python train.py --d_expert=112 --normalize_top_k=false --routed_scale=1.0 --norm_place="peri" --parallel_block=false --optimizer="muon_variant" --lr=0.00797 --decay_fraction=0.588 --decay_shape="linear" --final_lr_fraction=0.1 --batch_tokens=131072 --seq_len=384
Below are experts of layer 2 (counted from 0) of a mixture-of-experts language model. Rows are named router (the router's row for the expert), up (a neuron's input weights, with its number), down (a neuron's output weights, with its number) and show model dimensions 160-319. Each number is 500 + 40 x the weight over its row's rms, rounded and kept within 0 to 999. Numbers have three digits each.
After each expert's rows: a language model's description of what the expert responds to; "gets" lists some tokens that make up at least twice as much of what it gets as of all text. This comes from a sample of Wikipedia text that the model never trained on. Tokens count by the router's weight.

# expert 18
router:549479479529485527553463490502471458515528491472479527584493506472506486521500539536471510531529478556399556430482469488531442521513550483477489536581503481520472471493496487540488444508432520497520516527452592492486510528448569539474512543520550493458618498509494452511540491519518450429535556485467458508537513483492498451493491527436522522486428431435562519528549552515462574494454474499509533497558537475472506520488508543493504520511527524558518481509463539460531520506474487
up0:475480468567526488462508485574458512498518536512513458511608453490532537486548506483529467476480494434487494501499477447514501496579557533441506448484469466431462540346557508506508565449523432478449535449479458520497476550605521474483547496435478489502405431507554514449511475452503563480530461471473453549551474402488547567518452476523491497455524467523503535583410487538449448523465435499501500444472523450520574495459504510477519483465477482504496449489494464485487500526461463
down0:628527528519435531446524562518479497497497480480521529499604575512512389549462475528487596486549542555494466493568506478502398481455514478485475520417525492552530537514467579535475532409447487499435551445470510499587550565508525533437492437464525523484544478500519471424465509500535529543448535490462471447561496449514481514485457559467431478488488421436502538488598450545460471461458517539508544491515435488512546553540422526539547500523561423502509517538522552519534528524517455
up1:424474539543471548459506457533539502415471457502452518535478472555537441486583508432486461551540480518467535494503494544505454509528475525530462511550545479512529571594507460539548543504522479477564475415536529486547501540498484580486478557473512502478505472447455527430510433478493491538508537483537558414502486480484492585516447465527494434451459497516445469523548459575515519590451500553472506498505566513526570454476547492534472541533562479480459516563517480444493482541446562
down1:505545432574439522496494480429483464525525511498516486603541432498453561506519475516513504508520501394550549604497438479543475598498489456472385429471484493523493467528483466519559502527521525455474504512511564484490526567512449432470521472521541464524501479506466521521526471438464470473486481500511490537500478450581557485459477523510526498484545508474509454446415498478429509392510463501558548441478451474499468482567522454472458541488489506533534524462517496497496548557510491
up2:485470490544534414511510436468438518487407561519505570553513496540480493482502461517463462493525508497487506474543514491461455495451452570499543412527475526407498534459515494494518475446481487499509482448496463558507530508453518462465503523475498474515484485543577514526438492453484496479465407509522524509546484580450540508480464505526478503541479474475466523557493468454517520481544497509500522499451409525598522545532481520415557524516525592443523588525545538532532490490528534
down2:575428502461505566485506419434503476469496412519517580512460522563525497503458524443508522551487471487509493557496503515459559506487483513469534597520548451553556446502450492538478488412509591533490500411521527492613561499486488593432458461523520524474434550534540412384505492516494473527537529470508424426489455460482474444501423508493555500540496502546518544475484496496496514494553542475477547467548494510513500447517483564556487504459537497489504565530475522493477414511539501
up3:498484484512410540531554487532529556535527498488385492463527498473527502597477474483473447462584522549521543522474516471453506513507570438481500527499554459537465471468574554545496468515476560497488562553454569439484480527508460467431593490483591561473474510517559522548502471479571452473478592570543516477490536504465508486535446525507427486436525419527492503487507545501483474481491557521520530512490535515535527528465484497520478525499555475429553457550471484523472607518506492
down3:480527520511561447535468533510480466532476518539542516576446503460430579486516475523575535510457493474569441551422468439472479476481493466540465482496447539522536527546490526458493523518557475462480410446504519420491505485502480507571483511503504482472520483525526504434467480549467535484486445496454394527482503484504536541506488548483439485503462476487523486550547471471512515485546518472436479504536561454564500503527476534490530511454479547492456569458524464523503493481481504
What it handles: Pipe separators between table cells, especially after results like Win or Conservative hold, plus semicolons and colons in lists.
gets: " |", ";", ":", "---|---|---|---|", ");", " Conservative"

# expert 50
router:418494535425436474510498506504452522462480465483543406500484437520452518502556502381539479594477519560559445502538539479557497483574549544513558398435509551465485498497504513477463502517519412457441454485503541495558630495518445506489557514555454511522492465532548507465548503486491487516539467481535522419585562498566529545460500464629509458517458515570431571545529536498475486508494443444556612496547489483459521474487542465539478470541501574472479531456459516519460544461542527
up0:542489503531513444424499453491554467509510509504515471538517527491530491497421474555430505520430525507521550449482499471577498457542550458482431564542422537497542518497533448492575471463480510514448523504480580491476480521493446438484477547504495473531550471575502506448496507534448513454492487499509520525569496457462480504504584513493623503471440491459481496509479516606462556502483486575486459498524515377477481447476556506546553502554462505490431495415498485603463501551457438
down0:501527449485508543528431604521499507454471531441473521424521435512459497529511421578540513416506523484471463561579518517514473488549474445487570518505510462501478465508596504489494515570562541492539488450469481535494459526505560480557532453505555537497452578532466453482464478481551432561489596526483479541503562485473538502489516463458443465464544515595552473531493495445486393509468480459535491445496551498506460544491495557549469469531471501505528486553496509443496558460504562
up1:477514437510474590506499540526587444432455548467461592453487449522523491525531500513543498557503513483527511497475574469409494399608538468511460487471536508510527537536511502530528589450541550551444515524478508480531600520489501458482440518494497560487547538469553503481514465487448529537504537591547456528460497515537526527548533481472455480482586472544523452519443415540497514471491539442516416489467519535498520523413489471478461529496463471556478499479505580520530522549469540
down1:504525562502512453540490511460535509435575498566498480560612536495460484488473537542456523486491430510508494528459530515456487516437459521543501528502484529482461451440513555524507490572474474523518517537502579542522460530481510546499505499499531463523493482487519570523449512462554487491503501507416530525530567510462519499493441476502570519454507566524503526405534548474573539520508495532557543420559506486475560533600490561555586574498598518446482542512507442500553552480527453
up2:554603512511483490518513480573581494577443536424508484433502535498492490516544587480385546478509463570535477518508486513486511517490516512475534423511540485543518560384577508479464519448483527538556560483510522494502522429489496458533478540516504509495496481483454496473464482425491547488500489488535446515495487464466439529539457530538609523560489471494510399516472522468556540477517500534490490462577511572575462519498483500497498568506419406540499430498484498456522514495515533
down2:486499497471561528472530524450611458528512538569470407489483446547497538472537482569545443492473522424501494442467498506541584439487504510484542461555516476477462498481530430524438467474491464457446515577511543492540546480485501472393454478408544485491460529560533400474482454562486476593460507449508533504494480521498444525451548430475430520535499461500445576485469528512512491488468445529469512496529508525501536539505523531547482455546545541524555510566540546457458485548531549
up3:542498532525507482470498534508558423519527506490409546478534422463486498412525521483520462492519572450403537492548413432576477468498541418504468530530494542570542426495478502538511474533550514510608475514509489463515528440480446459477528448482519486496482514436471533449556476496561494472532452508444522465580488561481460505560496485494477471499548524513430514504497546500523509514509512545529500488455505486471452488480492441535423498527575469470495506427499557457441466559468446
down3:449496432522491518513478490534433569517491455487538481459467455520450431495416456510504492484524504477526484477445550534514524516544460508455446573480531517510452542554503509453485540546476565462479503521495512484507408527552521497480502513460449506523482497531491530499441543524456452529547517549560534547481568482509543507519535526533478509473497531457482475555546452510521430469456528482474548557520468447491506517468424551464560567482475438477492425513506497499513455474497479
What it handles: The word of and prepositions after office or role nouns in biographies, plus pieces like Regist-r-ar; president, appointed, founded, Archbishop of.
gets: " of", "r", "ist", " at", " in", "ed"

# expert 62
router:543553550452508503499493455516591533492538556493477537476487539513508480454526521515486516441426479416534442516452429530520496490485504595496482466515539475455475515522559480442594462474528586543568574555487521495436559449478532458520488423555491443466442500534507498512527583462468498471546511442457490444591458493456433512594504532459540506497448437533472454521512552451508453490505543562561476498514521583418498546514556457483478503566468517433530486511553580510449490563525550
up0:468508476511429447504559503420506502523498479499451518503512582561499490435502535492582480471498438455455479518466489517505493466471468571474503554525504542498507536472457553559507501506478539523490490498425512502521553440491504526544504509519513436477560414459508497477545458531479529495523517442552470477525555539502497440524481510510469450524455475464531474471476530503461398520542495424532578533538526464498579560481507496505529479518551491498514525508426477515530485426518493
down0:532527568497513523431460468476518520512570470482503469541468492512515483538593471542431533533450486444522484435479471557525519527496457458454454482492497527499501488465543430504511534482535498503480471531515505529560491505526477489554503506542462477534526515537510489503509457486422487524529486464589557462465559542503435512478566522520550557475467567447459482512513523533544539506513563475554527506565526563502534506468511515565478479506470466516471477496549587558487486465499531
up1:471505445523507491472491500526502488495561539480463519445515481479502497446459514498561486490492511475523522495590470560491540408471477572441377537479554517482496478459497429548572478500505527541551539534501532534460507454544523477504540546438543421446518525504495514526455552457514520440523496485511568415427454517450480472505494485569499518467504430449476470510425501452484487581554504525553495600506483541510471409530470535491459449542415456471522514477510468503492467501443505
down1:447576503555456470546578481458419485408467546536514531438477524517531539511520491485504492555464510512468443488412423472486538512511485427536568577521535485478526533500464501507443457381484458533513507503495508439507549496492448484497491441500465460492452507475532530494506505509479518512429575507507501441577495555556473524519515553544452561480445476525552457501563537520420543604438500480539487448453575516450584443482416524474541486461584546438513557541542525442469447374543495
up2:533539488440534512450447506467486459471502541409463467479453489540549475543471538485493437462492581462478476528500425505549453452530477560559491464489527546520514516522486471532432441463532517509486490571498549485491496501546482483505500576555522507417469496516505547484514574479571530506520457592551499443517575528387536504533544537552484533467502505526472456481445507480436401470471454445554496520482508505491459438527461500492431487447534504465527442477471487509508470482490553
down2:537534530517496512503331486544508501474525428501489435549494487468544481501514454486566542526498526460484509518494525548564540502447482497442514517515476440538531476471480544493545478428459454433509466519481520435555541462518536529430467490466477446478517497491538539455526450569539527467505508519486496447535514425584489542525510537482536472530368460457550479466471476499550448509420504508449471481528471425531499549452561484577521486492521546474487553541468525559469556466492475
up3:461557512411512481474468520417427437545510461414496501550412472502436457510515549505491450554554404557499477498501548564504515484547466476491492472487502546527468529547525522501496498483479442483456450462492432507476490476457507489425432521508483477512458516491493445475507477464553507560524539489543527516543480508585510532457484496525530534525471447571436476447518500473392466514493549508481511471529529480459515508520457469462497521444467537530493501561441499451464493447405450
down3:545500423558592440500588534499466445537471541568508507421522484504536520535487497552488555439522466455531521506530443508532563537534474479484541486532542542449482493450517501516502495505447544507568521518467492500509509521490490489525551491461459493495420540437551488533539575570536494508509536526431450401541483567527557509468498540447450488506448552413515545471538516505477469416434488462452514533509535480415448512457442486530466459572519521535510524537543508512476566506488513
What it handles: Mostly the, plus this, those, them, following prepositions like of, in, to, at, as in Republic of the Philippines, across the grounds.
gets: " the", " The", " his", " that", " Me", " this"

# expert 26
router:560552510512499525519480452489501481457426490525478463519529470502483492545464475424533490475510521520470535511452473504487478531435461517505553450466474504505488563491399497514506497500495517470572446459498474478477517463462609505523468475488472412484443508487600453503485486483507594509508502446497537456413440489482524531580498543505550445435445513498520493540559569543530439478454448529476543505490511588558494475504529479467452453459608445532493483459495524456530452510518469
up0:579517466443551539434536501562504551479440515487486521500412515539480590493512558458523440539561457498498505565522517503494591438546542432460489528523468587506468497518458507512500492439423520471494493490495533567525515510464464425456478485519508526540632466492478520495551481529493493516487510482415544546547588479448499498563515528481524576534562503540437433450478501472470467474448513477516440537491540483417453592544498579526523489507477381484420493499503556475486535443512429
down0:420524520514541463466509510497474518500542438551538390496529539485507456507429515542513510489412452537526506456517520442531440524430553582488508437505499526459599491494488486414474475518433486466535483535504494488441458556499525494541526466429525498506439541526440485512485468571513448513467459539547481479447515486494524551514488512509505533440461520456543525527500448596551542481485522567494516449473463475541540490510522513512441535513520464506524523551602425568552408503460520
up1:526549406492450514432564515538508482481500430525550545540457524482497478501560497485518456491528467455517568582533518523470429451469489479460467500509493471514547419581482504502527444465518459548520580548508460540491553517500561559473498499527527513503447523483581495452532448483489542525578463475483535416549482500539435513560526526494489440492498503511554505513447520510503505529487460440503515479477523532480488554497572500583465520515463494516513440508484591411464488545534470
down1:499533457524537502506489529491470533570535558461534493482504494550521479439431513451490488567482453538464516505456473554522478493440501518588466535482531510395530501550533540475470471567492536478565488512587513477463496556537494518454502534492496456515498434467471500504454539446528496498486459493513445525477489526485536450415502485486480533495558484512427494379530560508485562544487545501497460478476506507483493487544434449443480545518541498481503478493513467624444587487463425
up2:508582499486457455511452466536485481518491498531500540483476532540550517446471565428483471500566491459499527521520564503494435485434527634469521529517527420549500464464536528464454510490499456531476439492532511480449498475554435543511564487489555472584478530483571483491428502499526522559515540456443569484542500480537597497487451460466495490462548503461521510440475521376479482506568520598514417563535555492497469470561516528476516483530533497514513483511469537448456439541479471
down2:513505545552543529568599478444539524449472468474376514489561493542496571481564437618518503525538506513461502539413457483471470490492499447479515523505532468482459583610499462534457511543448476471448619485428523470527539478417561538516471508523511499497576522519440511474573534446434531464512402438461530468455415588455488490530467506528465493603503464497479447493506463619421564576445411475464565474522478464597471514516470521517531543497519481463493448525526515498543495555478543
up3:474419604549463527476496507492527500455520473548547489517473447449592461508524465526550530526521544512483460583523548491464551487433478473490521531536559444501468397565543523436492452472495529521395555491491492476488494472468467508536495536487536516427496493447483533553540492551488454516535525563483528527453507496499527525519432487492530507457500483517477475468556516510478483462501519486485440487528516459573469461472479518444471593424447512501521549480526509485428514512418529
down3:532497439483507493453531484464484527475526503450546560511514500535569483465515499469497520465497488561449558503487411465487533459522532509544508487500461506545463538499496500473461558472525548532544494494472531441530504521520501445453459415500527533548545477494465561525518559436491443416469455482460541421534573434493502500522534514590470539552529477527556487487442515505490526456569442522486488493539479499435507540565466573562455472519462494498436481432463458433498498500552522
What it handles: Word-ending or inner pieces, chiefly -ing, -tic, plural -s, and stems like sid-ing, ur-tic-ating, der-ive-s, e-mb-edding.
gets: "ing", "tic", "al", "or", "ent", "k"

# expert 2
router:500521470497518466440530469465510440545540510499436536598463523556429549508502502473471516517501544440516539523565486567467521501447519533392556528443463505521492509543618503475470521527470504509482544404510465479552431498491453450502534556548490535478479428422477532486517491471483589499484416471487482558496497474440444457507479497516485562496569514497559436484379411522459487476490500470441496449481549499464557555510465463480483505466459512519521455472501466480486492499522505
up0:518463497531553466463502627399479455497540545496424481538460491526442513429494504507492445572438499468530499546484589499533455467535519384483475502491484477528474500512472467536540513534559515501465459417426511495428505499505499484434526615476491445471459465483508509494520547440568568516519431484571531386472496513506546488464475522550443537510470484534482483522411456461496510521417564487511503480461544467531488530432497507556479526482535432526457515486475458536480551553487513
down0:506433562583473502585468468483541522581506468527530452433456505509515491530509562550518534525533537548487482449490523497517551452507471522438449495484482528437524439462502544446373581592448481482550543521523528549469414523509505552456474452538606539454478585501520455454445525533504520501520499435566433471519544484542469528497496465512494509528456557456477479471529483479539520519441544569541506527491525489507526552490556580498582527535530500502555507527477456459472504444536500
up1:444519573496548544465552446501504515464450512473543559539453424523506476504527523497519402489534497566521511482551621521509555512501520534498516524445476427443417565534532443536404497507459553581486421472507499498473544535474498451567530516521453521465506505438570508510486523511550502477469481510555443445452441522505509453499498523493572468486431459545520499481497507437467463447481504479491433438481434515494487534514530488475529471452485600531526526550488559453510512481415531
down1:516492446626537488524477462456563484536527503576539484475628506465533544467448451491559459491433444519563509571411487503568496433528521470433556464593442591527502470523481526522565539492465543462451476533495518503531489518509538587398543466508505465531464551514458497467532428578436458482400520469469551513582496501530505535473506481483517521465532516505475481507557452472507542470504513469457527554502572513478511457462449553491498444551503512550463520492485470503474543495561533
up2:480471422467519579535530486459473484480474420474461557534498431488485473491537463541432557555518489480482479610454544515476530476491473486567520531556469558450541526504458474498485483479472526418556498482476526527468502525469547539449489542525603482495434518476546501498475505531486492484493470500500523523451570540495509459484541470487466430503547495548569419438428576480446502614447463476527523501400563490503470552488505502531556478535478437517439532471468561463594442541512491
down2:486539483516513510480511551481463541431460524537510440522501498484480511510523491474529468487509550566525513432569493522518490439471566486477412484477513448574509503485518512527483497550493491550489482483513473467493575498564550522495423455543454603491598512491462542506517533523559479534533492568538460426543502495584490532488459510546465509504514521475537592478539502442540465505548491491498483491494451515490563485460555445469461494471492456476562521485566536487493562487464522
up3:503482506462479464523478484537512561514520566584535562483511458509460506461520492467539516458488589491489441555530523499495456514503450513562467481528457553473495524523532552376503503540548409479437526564529485530497518453492432503492569498486531552448500478549464566532511551541535548504473521504519521522494494551508534495381485458564574459463500503509403507511613485529465528536476479451463516519464530492474493534527513490433425435477530523527489533485545530488503471409516494
down3:500540490506517497505482471502527453470548471514404505526520475473544450474572530428532516570559537500521497466454443464524471553501502480546540539552493495512475525489489554530485587462519528522527526517477479419438503573505480568554500528514471514485528550471482516516476500490488505491512416498504527530485520535493495503584491485524517494491503481470570545519526475501556483470454497444483578504548490475454467480499544421563511478416497500448514451506452528530476516453455579
What it handles: Short letter or suffix pieces ending or continuing names and rare words, often after a vowel, such as Paig-e, Regga-e, Anglic-an, trespass-es.
gets: "e", "es", "an", "er", "a", "m"

# expert 34
router:444461482453522538532454469471419493490541529535515506510490484467474515495501521449503535512536480534509460513527478530471495461444474431489524534544485502494475557451498530483500599513513512433471474515522444478495527499452482575502500537455466446465478478605468497480518544481485496509486461438481482483533537485523503486538497505480494486529593481505554519463519452490556474499481562483535449530540433489468482475562478460432519528508481538513419512457542542539501439421485540
up0:488504566504539402505467603457503574479544543517451551479500523510523521509542509545544489516516516561478553500571530457501506561521531483475480539534499494506452475490519522521521392526439557533477499506490496557498487537483587536549558462458510474527533541570555477491542467531477430512427562529532513479492454503434582491448438514496470512463487424479556461490548438443500479487435570377483498500452513482498462494429538524499378579431529528466501516456499530467488506536462499
down0:520586479482522546474504431500481495515555541444553514496519484466482472538577539494475484507524406536517458516479473516535612527476570472531477493534509460473479471460547580469529512499549466549422458490491513405466480477535402534526423541538463508468556503423503416528458488457485529492498528536420438561473480493500504461528490561496460549477528520489481513541549543556464527503544444537488571428567515622499437505489517428475506521480476491490534545543490454558563438474499519
up1:483497517540429488546516512443536525499515479514471528573554505514521491505506508489477522468570478469470453476539528503525464540538525576585491511504470448582521502421564508544538567526580507541486457533543483518531573507506435468465494498494506487426504472508482544476454504467485525437435534549473566515489546530526548477452571455512483490397505511508514494475503474409562471482513494536464566494508519550411450476456538545494492451493535494506488444530509440525442403572446499
down1:582465505452463495456490542474542515420521507518565536426471491520559475530525498472513480497463516454520504464527500500561555555442473540481508476539473515496417468485487497520509528493489551482476517483515553443524469486544458490481451529471465515494458566566493469546531443455538472537504480502455494464466487542505519529531480467423446513594583400480465549491426461503511567476525520452470457433540463528446553515490562464456463488630480528487563522471550523525582580549529462
up2:540509480527445533543517489451534496537481524506485509522479514528533467545533533470443510547493493560465582495518486450540510508438540518511448542531518441506462510533507399513480503433472500543557505548513624488510557530463480451527539552445575491494517462476500537475527508445463509515449506512565559504484468504518563456519477553487550517507477425504475443545541504446470484543572489527487457495502532481560466487456486535441566487557525525436467483518471538493567532508538470
down2:536502427588473459535527442532509483495475445507457527437477530470458526475514449453503473503476523486456517486466547439467559487566457515474549536569491490515493469534571456509470487481489559522551451473445469382490468444438580535525526515452451529494507548509504531527454501529501552509515483546522520599502486394539504483421580491514520481470473496523468475575494538479490501523442450492491489452469500522431501473448554522545517502453530474526523472475489476504522518504501402
up3:472483520468511586490419496558433537537413449397504482543554474441480497508507471479531555545495511473525410550493510524516490494497451545519474555494464530477467554491575497547508496439552445496548460434550506522499465515487513511495428524498490478493461487472480501534554482434531489556508478521490477557528516464520534440491498470561487520543532496457470501551541503427570480500477524491495459547478533550433513502488533476462559516452440409515494565544500539578505491504576523
down3:460463485507552498500520494521462489499509513514509562442476538542519495510541471361523472498513481523462530558492514534453531504460474480466555526536511501544504621522482471449499492372529523520528514499526470434518506512443451476488582444508493496545482539491522522463450577551531453501499475501572472536517524520504485495576532492540565490470503442611480548428560463469439461481463551571494501478459542481465482497564490499515480479485498529550507485468499512476536472464452471
What it handles: Pipes between cells inside table rows, especially after numbers in sports results, election and standings tables, plus semicolons.
gets: " |", ";", " /", ");", " Votes", " Kingdom"

# expert 56
router:459511482498543454504580469541447557532492542532501438546484494522575464444492499468480489459508478476526589520508468557493563454455486473545522458480477484498482528480492498514499536441529465498524527422590497480496463522478513476519473509458430497409576513489496554527489535503477492480478447495459468502419520483521466484456485471502555567475502512529536510500532516482405547521500530439566489510472485507532547459446535472520536538498445519521565438477497495535572593566507492
up0:552506509472482422489510537447447525456553583491532507483445478512518521543560529482507499551502422467504433503497513534464535552554492452443499458409475536506509517501545540512523516552460419509539458526573515497498560539552424621570498507473453468506502522580521531502465518465493474463549484499490481515553455517516498553468490451502526490545552496545504545486481455453509375472509509438513500564516552438503468475466464433522494548502489554470515529480504523556426561464482516
down0:520526501459487467491505475439504439464511486480440504485528536468442484480520482532577585505530437516498470476488447464530457492545533475444520524517447532567437519586541483493496498574460493460533590516536449434458504464507551544494459495390492460502537518480539566538434529493524520421410494518528556492512555460448476512477529486532521533534499494525509425544541440474543555489537468445480510567523549546536479578509511566448519482518507524525537529481544483548475503537550536
up1:489534530528487491492504430443523408504550513420460481393528467464445540469451475480481456445497530498443472529457456482514546506489529430513530533479510495484492432545474490437504506462523534493551567464510477524448455444556478484562461467568477561542405470473489463488478439468475504462490492572476481497533426470521506468459542393544504522461515544450534550516559451506498521451533473537521464522447453507519545471490474513517564567495473523491530554495543459518442487522563463
down1:533507559523456517577490491422526603526492491536556546571463504529472451485577530540507468491486581482490477448484468475569502455469483494503505509442539483525567503446539556636520520524499402500513479492500541498536513483509484469472508525491472519446542435591474495523544527543446458565533512546519467477553535461537502471477509493560418541536465515490508523498438498509615438498514506522510445443544489550459448509469462544493424485494569456511517517517462436492479479443403503
up2:503509501462500440485479443551474440490545515538416530499490515494504410474459408487503464517503502413453508438522473507456454439553523581500518572533465467566483504493541456538515466492467511521523543505480560511489531505548502447445435456510554496496480515525522508512517497510497483580512450466512489529518528452464489591497584475455533407464521535524475490503467535488471558464474488479473443485479573463469503415542420440513505528504516491550428491449510443523478456486458548
down2:499473493579467475515458480567588533525478556460479464472455492478481494431470602546518560458432496520492524547529480584496504476482500551507471514429465546446522530531512534543436518488504464463534487521435469474502454546551481431460477558443517518494549573516473535499488499501509401373426435541528464470514530504496454489471424415500481586505509434475528447499512533470518472523498496520511510519461471502501577537512502524550542543438434499528538502495509566422497568495474454
up3:490532507488465406484458530487463512555448436490467498481519521509502549505525557496526539442514503515499540468484552524533503470482487536498495518447560538517486574494524522570444458550549479505490487495510458514493418550533508502461457555400461512496522465480450472500455496486523484518543541455491536490533568490446461522468585441525533566568431453576443493466500555492488550535481477514504501577450418507456527584537426494429518540468473485487488492446550474506462440462516485
down3:503430424509550546546516464469578479509542449566473579559477472578522466515489506520489479424501528539569515465492509477493522479437448472533532489582517520469542448566535495517537432500481419490495519310549534569522490507514481541474423555562497462500444486522543504531510478533457478502485461482464438440462525525479447450489458494492527368491518564423422579430492476580487500491529479450559485509519451491520480459444548487524516477412559529492580506519562457463508519557521493
What it handles: Determiners a, an, the, his, her, their, its opening noun phrases after verbs or prepositions, as in planning an attack, came to a head.
gets: " the", " a", " his", " an", " her", " their"

# expert 47
router:518455478483422528485521537497585397528433459524571485561467488458514452572495456574473545591490491570524512507533483516416463545493536493580519476520523528470526489512536473527521547511450540576595430614475463477500476606487540517497519575538516441459501509389521480486488520428503480490492527441506480523550476433485517544540575527440497565482448585564577483564543460512521505474409455529495479447543541498546539473573498503564569485538470439521419533516501429506471538534476523
up0:521459535493500449542513526512491526520484492615529447424472542534512513499538435511473512489512530456506489520497468472459555423564525568529454512505562500520535516528497445484550497444500484489454460444428522505536489498500503450528461548596539476432488563469477533468519483483461521492461492552477553480484437435541482462506464487459430477529421471519506524416485484489613495544468472522532480572503499536488420552470480470430582462457525412476541419549529457464509500439455525
down0:504565511576492550456485470502469545527491483566468425492507397495490513513504490409539534525515508473479563473542531533511431500502479441494475575586426484531460509504552493481517516503509495484554472511527557560530565450505532521508518472519523535553439495468472460466551393440467490510512535520538521410504539466526528523461486436454461520531529439538493507530458535561484531438503473506551487491538542482532521468496522479467405515496469526502537527495481444537493545539447520
up1:501486509466462429498622555536494555509477518518478526572518490468534564459489466514494512453475539406528471534515477538452542435410509439493492512451503432467485537459502510494529520466485499464503484453468399501571544576514471504441465528521484450505573500518547469446431516537481469541507541526477491473505512506542611520491543546507501561563490468494536429481532476553498481474509497487497500488499513570474534523537548517481476458434495574562533514478506552561518530596519491
down1:434514525438489552495505490504525482622569579481507505553523488495546488507562486506469431479530511484497499543540516458542517494556518467454451509525459517492497475559375487417458445503497510537569504510507504437424580555463459485531487523475484499507464561526454477481580430416565494559479505486511559506503455543408436486530495531529474577515477473505532447505571489516531597485557473524534397541457503513537505538529463519509493508498514429485474493487543514521432507507438520
up2:497540492519561527486482423518504583500534468493514440455489551480557473518429488491497491503523523471522474494571456539459452566517490493585492537599520463387503461506487499584517412470452537447492544515436489489412548440519519511499508519531477446480508499503542532517511446501556464451560454419470521529461472478458551486549455484563353468482496478488474566476529428506496441518386477492468425467441448441448484508484529518537503534480497536516478479499511500498522394553387531
down2:541472498489448475470491507514504547474431502468483534540434460536477505534528531497543525455501463551427466490469501489506542504501564449450531531459495443512551518479477481454503528550499462516428497492474533455505491535454461567454546497448459501481496408486533584541464502475483504485515518562519487479572482431574473556461489393435515479501554588479437544509519478563502551551532519541545508538478563539486544477454494425452541504449441517477473424508511436567426526552508469
up3:598468488485498511489494590511525438522484443530554460468513496494459409520486504497443522521505522469492505530487489554494401508457502505443483615499557471523460454554505550541573471484492568618531540532456506496488482482513531466559506539514510424497505533500501541453432488497544514508544505560516481484539441557509502552506560549495530467518463490569451459525500598457454517588534505527452574493503512525455482449414432549510473476496522466567514508482471445430475504475467493
down3:547471500454518448453507517504513545510466526568497463428508498517472523454503400548498572600476561460440616549506603472502447483497527521500554538512505467493472464471492549542443550516556497505463443497456512452498521506486502495461548414453525497554458519457494473532450551482520470475532416557516454540497484547490478527546510469529491539492496539429568567481496533522421485483407440499508466490514524515493543506428501461575466423602472498459526516459554541469544522476581486
What it handles: The prepositions of, to and into after nouns or verbs, plus y after St, as in Stylus, Stylist, Stygian, Psychedelic.
gets: " of", " to", "y", "le", "to", " To"

# expert 1
router:522489509544490533505425477558477479545511467535557522545509514458524525489427477529587491439504421527549535503470534525515477448491500438464405424491506514496495461496462503569435575500449492602545455494536490496470551532489501521449545476507545432519555535471514515500498427463580551488448430515507469472536558493466423568577489503513508469492554495513504526551441499544522519489470457550436439397455443469551516416465458520520515501568494522455482510452470472496441506531484430
up0:449457521524530486481540541479494459633465522476594472486436547560508570506470484576496527494529501518484523565465546442557495443452503530489500483469520431421534567470462470506492540486452474464534439510567519521488521465523467530537490489399553405488516462438563525493403485472513535455529505410483509497478527473465505498548465532444509508400577539491489467486434481493482530565480486522527456539528417452455503475451454455463541535466516466495500497532503541479536519492491534
down0:576518529527401515442428476480490433504489499542502473506561481486380480526549563536482564471473438491493545520441475594453488529594499474466553544499490620514510508425561500494426621528523521541531577496504499499454550533493528479515513544497574508506505451554528516563560488539464477512485564483482417486468423455469481501524503528522521464460527471480518505455528505564489529466508529537535532440489428536491485448493503494501446468478559476537472441555504468472376523536508495
up1:457483468503501458481540450449462539509493473484522577416504546511396529538527509480488457473508481570532472484414532475541487608551575574506523486532527479581444509472453510474525528475515566475472490508550550520591535478450432480514461553572477463512516505578495551518506562499421500531472509485486476480519495565420531510522438584534513516449493506528513474506539488519524500587500550480525481508494478563527503484486455438499551451562527494469487516515522487492449493481522551
down1:512489495460508599458533504528463483502483516522487539497465466475525484507489423524557433531476470500507481506523414500500587446520476558477542533403481562552534521479496547466478502422482446434568494426518507469484521431567452528489544395473497494569532458475533502548525543584558535463560466467540523535504539420538470537458528419522501479525560512521473509494448463512505526495537497510481497543577539558463446523500495573528555597485483519509573499527511445509488468517446432
up2:543504527504511461521476532486471569515483480459494504494500496505572429394540461526445452468553446521516426495511552533554494479512511449532509513579503492488497463504480518514470443548460491514517417529546410493471451499472503468442558511501488478516507507523504465514527427495464462541518566526549546482453462485501493531551520510495482472520481467532475455472527453510449518483525611561495435454552484520587459507487512496471505522513479395495498485479471556508497432467539394
down2:449468482516432517476552494583515492557541460472514543437545441563463515537583556482474540468498508535550562559554428493545526576526487519535479559497484476514454538501498462474512532433485510522522490547502504489489491478435490550520473472519486543473505531509504392474539500527477459446504514553520500444517485495428562490496477525438589570483486486472490535483507539563531458495533424419498532520517529548487480459500481514422517462454517553496472567543499501523544447477493544
up3:508537457524523530514562539419408508564549501474510555528468502457503543444456507483585603426487482438518549521501511506504469529523577497479488505514413534503486569574482541454564516472521530491515525480570516547464497530512552522490423433473502443446469506520459499495477513575501484495558473497429474486445461475434484394534482484491567518438501501465401498500458498481464412558468538490552528494485486502505503533524413514419484537478484484527459504501442499563420481478532478
down3:534469496538481543485462466481534468450479514573421491507552548464502483483539564460462486510512414535541517482504523532485534539489472526454533464538517486501530505466504510509522482475452481519435478488483512486410511588484398510516477523498563472522542531454557527428502545537535595412497535527444425526473504539492525477558512463526424533470512507514483502521468481519513540495523485577493490500462571548446462473456559542553488539446451580525517401442483428561523437491447541
What it handles: The word as and become/became, plus the piece -er after an initial H, D or th in names and words, such as Herblock, Herman, Eastern.
gets: " as", "er", "ers", " As", "ner", "é"